{
  "n_experts": 80,
  "router_score": "softmax",
  "normalize_top_k": false,
  "init_std_router": 0.0155,
  "lr_router": 0.000672,
  "norm": "rmsnorm",
  "tie_word_embeddings": "early",
  "optimizer": "adamw",
  "learning_rate": 0.00219,
  "batch_tokens": [32768, 65536, 98304],
  "train_tokens": 317000000
}
Below are experts of layer 8 (counted from 0) of a mixture-of-experts language model. Rows are named gate (a neuron's input weights, with its number), up (a neuron's input weights, with its number) and show model dimensions 0-191. Each number is 500 + 50 x the weight over its row's rms, rounded and kept within 0 to 999. Numbers have three digits each.
Before each expert's rows: "mostly gets" lists some tokens that are sent to it at least half of the time; "gets" lists some tokens that make up at least twice as much of what it gets as of all text. This comes from a sample of Wikipedia text that the model never trained on. Tokens count by the router's weight.

# expert 40
mostly gets: " there", " it", " It", " There", " what", "There"
gets: " it", " It", " there", " which", " that", " There"
gate0:536440428558568557500457513480576512519572494429503454582448517583507502438500486548522461488477462350531559502426427450510486544508540503482495547459555470486452503506490563481588487531449558543514550505475496532433498425555485481605475546624476477489518446484390546411432436404470506548451477517447541464462457409493582629536570557480591470549493501508549532606513437530480404464534542517492461589417503578574502516457558509459555464541558469478432515554539508505530459474530469503534449398466533461467425503484444495504456527428490428512431535572595566504521517475418561465
up0:417341502479429535574534483595473574469536448468507451524445542522481463434444573569472542517375486542473465551573519540478463539534566523494373430422453541538555419419437532461527401565470516440543535515506480558542492565512510517480471486506471522496521420480541478492549538498535503374485457501582574517538527486453496560515484523558414557584427490486536486518513431519354561476477528479514377449516552478463433497636541533484512513438433484489525489459393493573490537482536555485510484496514532443438526525427456583580510548483547479502506523559465498485503486491494532396
gate1:480465476520513416579540494636511432444579576488432543457444547466520488502442432559463350522469464511446514556465478533459425591467507502512482538507487493501495415556454493500497487443454520446481634584458545471503463462502520533514565440521570471511477449545523495446456485463619446584418481526448527552476547512434556526491498493455529581436385593508479541421513473488478507482446475480460486495484539511458450539598523421502587449445514503421437464472546560531489643423458526516463494514476493479459545486481429491563389564529447577542557609527568464531475497511473495576
up1:543492452596574422599554471473489390427544506490405603459496516485492524461515486532469482397476551493532503468507507585559479558473511482460482498509506556515477528524478479521482509462520564409487504514437597510399466544540491420553561509509575436546594454510560500409470491485543446502492479622479472507410500516456549628504477537623511462502485496589572542525480444532523433426459515466507543494507580586501469532555539471548552486461493454505456489552500557499595652423466447492480518487541488463540586537530514440570408567546463486527484544535595457620511512508508423511
gate2:569517549584558561527488512475396460528540504538502501650507494486478516625442491552563430489485544507479522530516588529355389446495540472535465493574468469559419507455512496489505461477482434449496546529524527503492507370578509513555516533542498550504555548560546469520534547432579514522521486493529557590454551474484548565448464438537432488474448457514449550442531481446524539507472561570584509530510460480590525535496490623579459503505489428511475449512484459421537523512519360472543557512429495581557518485487599516545529512486475526520513429575498532396516505625533390493
up2:510545564541509465541495497481422480500476523548534587644471454507461469618449516546493454443530551551531542553468556543404418498509531528590498548516501552519467469443470489528541438436496459490536603494509520499520508379574498511537512539520532498518556512547571460477499500423544432553525480541500500583524509462493594606472442448578447418451469460547483540452532409457558520535467522530513532554529439503611502560493487564517421460521521386520421446547517477423517503476512344499559585489429480522576517456444544560588541534480434575535487524592534508407518536562550445455
gate3:518522510488542414408470491639477501659610540504494493558533476516521619530478460499476480481505479431471500528563568515624510485531590520416541500535561520567471505462470515476482399454446486445489462568667574463494524516518515410547509518438540508527557465458609620538456495598472485402484515583530543426445477495501530530481455437532449530474530520457525480500452426518539563480504509448541489480464424439448515439550500532549418394561481558459528495481505456459476479506524448388448480471517438581513474502430477434556530475528493560474500544529438506511499556443476487550
up3:479510568490493377530451489497601505568551488535547479568586409561489489541464416474410560461498529497577492555545514578575526495493549561537533522503579566482450463461426510520462489425504467524553470477640504508471460479562532515574525519472531466536556450482608577540426522630443446458505485588447484493492457472507534485486387488587412530500481528494538441455480472528563533466451448403468551495487424494493537426540472514524475410579461478485441506553493460435449424464514490407544547443550461542447451410424430526517532507547472578417498600574472485463493541438470500498
gate4:499512499438512570471553517517453532433502456481532562458454483517492571454431519553455562454446573405471457443453618460571455503430536474408440603468435489498416485504476506341565486457516519566500491512579533518394516515563526486506546538556496490542567391536518567489510528452479470527502468477475528446460478622434502548511524487559517559608486492530521517560452437486515462533454564434463373572517551555455417476484508621449596431493479493474476505477566496580540488476519420488575506485505489495501498469477445448494597571407490464485460478519611584547542559495456469492
up4:495490437498414535500466418495384514503380518552512546462534496486436594523555557544488530452547498606573581493489485413450516537499466535541452541561560519535511544566498536467545482545413407513479516472523586493507506469496523514419514504465464453460509482477558506554505506600516436492509561529572572445494548418462537561507399436387547577558501506489470583419448635490513533399484471443505488447484513488490561486457505532493517459542468527432497538487449512519532594460564518407546405462574463526670560552444497536526427482457563419506500444513546542527468440451483512494

# expert 44
mostly gets: " who", " they", " he", " she", " They", " He"
gets: " he", " He", " who", " which", " she", " they"
gate0:511454501477467489544493504541467494506494555538504468419488453574525450359490465472457472450535590557526448534518528485505528505514491584520516536531507556524459478445462532461550579493494402470468478439503446462623539495595531581567593524505610529510527478443538579416466481480501397563614521482543566459545467514549478492593510624577508489502531511549552480435525478468576587425545439487386537544431516521512465501557457475487402496414546477557455579590432565512479547497507502468475491530543475511558449457431487512513620603534511512449457498464534479497572614527466540438
up0:613467501533455528540490598501485551509559524454513565469524445519482476526469411542508596492526517452558560508533511400515508522531528512524554509551382475431534522538472485555509471522478505478515484496420475552504500508541490471547497525457431456521511439563453629579512455422500531521493399562424440637454502403442476487527561581545459516494460502504612517590458384490487471539613551421482459534451501460498614441442472414432489457486440470597510518437454546558526423513492437571443425534516513496503473514432506485601534478534515380549527505546488520549505546594465497463
gate1:445456452521448527492583513548523463506520505554544486469413452565494473404516516547431464453531549439490508488486588627449488514558492640483587591435447576374574536427477516548486525443591426535486516473429477528521488464479508573613482551506536523512497485494453473488488522551491423527467425540517508481479516484508490514496473525495511436500501477463526464457506471436582463540466392458522435547508518470440482489511469496351556498611438539447426473560550390510574526458527567402540508530483467494498458427473509521569439495570507473474582548556559545490588417456492570403
up1:408443503512481562448622507474590537563424527576550446453508464565489405389537561465401529430511592459538474492528541555441468537473476592480483612420501599491513479332531536570478476435516434485537442463467470540536510464499514575610509511501550485497497502537434504483440518564512508514502537495536501485454444516511524480525473494529538432555516441497567383406589455553535546532491456429461483544544540539528445538478501507398566483454484580571428566531485408452491521472519534486539530484488460475522525396482490562467520507589407566494506592472461480490561506458482522466
gate2:567469515521499583586541539488520487566618498478574528460466447614475513591507459492509477514404534513515501504549593607555519546515440516547486485422543509478524451498487503511473513590586450490514521484496537511493550503516490567623544602546603478516575454580599489534561451501438470526480453513493459625519483471437500435441436491640509556530560431477644506576455539471444491497440454508482547488537473512385513459487509517480509470488499347509461489457503465475452547473465542495555554524484477436386449492523519524571453465527518501450530495489560585448437508460555564484
up2:510496518520437604581555508504497515515593469497539483521512492582499487535413361461534469455440470509558507566532522575577474526540490460520477512436509549498419420562483536466470502558590514515514530469477572448466501502490487556596521566530616512565599447562549488531518528535442471580545451532486502685460502484389548442459435489606462567494463411438576509607473508504527493424414434612455528563546496555392474537519509511450518458517519377520480517525521422504481537459465569517543526505491417472446484537498533455516514535478535500477529465545512501471409540460554499507
gate3:497451518533548559457448441454514470518477416523512470571524552500485450606505548482557498634497534463452561502439497577460521532435444494512571487498488546550533425354454523561492534365504474413522466490455481503466542482398472475478459512484485467470531499555488424515556502592438498391523564466478435583449488442509578416442419462488504449574528464469446487483423587565391463448513403460521549539561532558433515511537425458531553513458564522450542506451345472524416428496473501470534478533501464474539511514527465513526506486529507596545556435410428524423501496527528474515
up3:503470443469532564489457520540516463462480500421578493531494479520427493597518525508521534485476384390524495479507451562489597557460475500516543401481438412577530485503489459409502605509515434521390455477547553511506530487469461436613436541567536503559487495495492535589486542676441568532444487490506449543469498461518471504426523427573549618529564396526475410594528479447478510503456554469492518500492526519496538450504480479478452467529509539569481547540505506514431602489534518406492515494456553453472487509586457440391527496561585536513538476514490452496508519438458368586
gate4:476490508412425519479588460497443446539464531541427527510521516509466493577504488449499530401536508455541500489436487430474507479520467456489584529506499531342473428521499550478502500404545471518486534507554435502504484443397565534533451510404527445526499447547410480514623571558443499461530454496505483506531497534482526398531383472569476536524505577505472484480495360469573487509521339435441553647571512524482580519449467448533465541515484468512458517546479373529586493471514506588448532542509505464556430446480543539532513497522514459508589400430528547483491562488506510430
up4:578423453501492467462548491595488438496589426549477431496467540365445560602550436487493537536461490453488501448525477419462513405501449487521525427551541509426557454526471531535483421459475472449477504510505461472441548435469502460507492535373533506465543482537546421531553526538476630456433446524479446543582497477549495439446475392533512453460549489447478513436518556516491476512431435401445466455556486543484580555522543492511497615542539439424573488447519391543565528473483439556517575512543438489539546479645544495584431492537496491547500434445488489549527574481485562526

# expert 31
mostly gets: " film", " album", " game", " version", " book", " song"
gets: " album", " film", " season", " game", " series", " song"
gate0:510578395465543455450537441506445539541436498548459483560517519547603488509458481498497444429537496392478456533468516396578504462507559597448576497511465485442545531505489572504565437569534495389499407553480448515568602537386554469542512556430512520429463563454468556654474465523536528490535436491550455436488496528478424555510493443553573476497479497479556457457550478461539416515485454469540511573537534481463573472475540500501563593536420514511571546514356504418494440593507486519506438551543498538494540439479507551546491479498460454492456497429418486478449469525557408565
up0:487414648512476542540505527546499454488594484422535485517510517381482549556477493542502594488466488585451585500546547574523454449549550440558452492532470482536464534444479446504469507434503473580458516511479506475441390511556497525528512487457575517554546468546458415376516470551418493588494488495492601530509489448490448407481501490476438565470463458466454437521494478503528521510532527523514471380441378452474519447556399515477444433502531541457462418485580419505559437404515528508422521481416537466491513532545525442527477483450594492516520504630603549446539510501497557422
gate1:563448445475491487485418527419585499386484530466482516528524498503481512379579501549527412525506454570497493491526432488445606533440456400471468443479521442454519507497561488465497555504505523535471535438613533467512483483465669506464458447574501462537528348540503567576547483479476544604554491465535434482577511568467450556465559467504569484520481517491560460493484543415478530393436527460422454572451534453473491513496540431527498547586458541526456448492496550505501497538608512512558507586551518418543527466401564499408532530548524514460551497474454440562452519559482414515
up1:497440491475446467458442564485583553400498553458431524511485480517457444407492532518468426547544511592599537410517428504465547527492483419460465450399536498511571487478563514536447491483522514511505484449532522448500477517455601560457431456478488467509548373502408552527515527448489484484551487432559482477520508591514467621455477468524518486573458560522527493528408551429504525430515536503448425607460560422435514590443551494541508553491502472507502417488504527557509534553521458577619506479570539381518467493475614489447539515579551558462545558466483390586452475552468455464
gate2:462483515487582518473514463532484428496511464473496501518520498518468528527443536477590546539401504566433556500554565538566376541451483417442488404458513480562476566445537474622537514470483488449517439550498491588490486538532537417543405459502500533545580456517419418441504480425589542583551473494467504398507456493474502502502429447516510519487461522460579489556514433452453388564523554530519416486508510470444530544475470490420505461440480443399446403479527499425501637463450392394495464538492580563436388478463484466492453492569546539484534498522486519412493552519445459539
up2:466513533442477440489524462556533507500454476449558477434473528510503499474468583483596641484488521543537553483515509533496409570429488480441535456488442464564554530437452490610533580448471481515554479451466481543549536499550451465471420487539480513510558447524472478481472413514576483490648560528529447408499489512460543445423474469524652520620499550519544510454581418483491419573481452447453425474517519442450506525367471558460522550419458467502480418454460413467560565436471504452477455505522598534463409481446502465489453425511474555404489486515499527454535568562504450544
gate3:529472469610532482530477523434457481455499542509551513459441472488608592438489462504567483511541531550428534389579455476571508436633510469449543508422499438501494436515525567466561449562512549497475532563480474509465454444475538533572554578539481411513508541448472463468519469547424537586527417435569417433495524527534557503540529469510432521465520488499394563601548481438551518634530467518606420464468504487481460481519547590447448419461511391464495476448533455525504515502532519516521490532521504528450486537607495510556542423482485465615542481476426524453411400518531573506
up3:528516496507432606494510469550513468519546414474489466511506587441426485529527546567428562481499437538522496626504382471418503418451487484542583509573422496498456535491520440533461595489487536508485431491453452488498498455514507478489479409470554522552426387547578466575538556569483513435444580620481579574510492474494437438511562536560566522573421493479536459382502558489434494402464597565406516541441451488487538532531550532509503492576423511431473529431434495442507489495470537447449548518427497433506527555492471448458506463476535492448388453439526542520543523440493443534
gate4:497532467522545541418478522573453445565504541451541439463487460483489576490436410486429488474478492501442560561536508503495487452564499516430405585520452505531494451480514482555594525488566453484481347486502441465457403432620478543439481471481453468575437464519465419422517485527502538544505459459370513499542471508507561495598590518553474438507591432496474441456513481434491505439540624451454468568512514433628487457614545554427566462500553504503536469467550505495477552557455580543501493547467490540515433474550521564497508495492541410522496438601541585501561527463543462552
up4:557546544563512478592500414452509556558483448529546577494458575501587520495515595575565568543492448503491452460473437506465467444462569512581588460475574459549463530466528484514458468560482595513519627533444552538536567589463542436558493599555549499475512546502559532584512441497505530508474526517567469472592497471504395527367470531433539597527406516503537509478516516515541497556472437542542520421517462504440564514383473504532406484545390549482387454534422466466514441498563498446425512550497505505418529436515489458489525441475500533520422546447473463448490452533542497435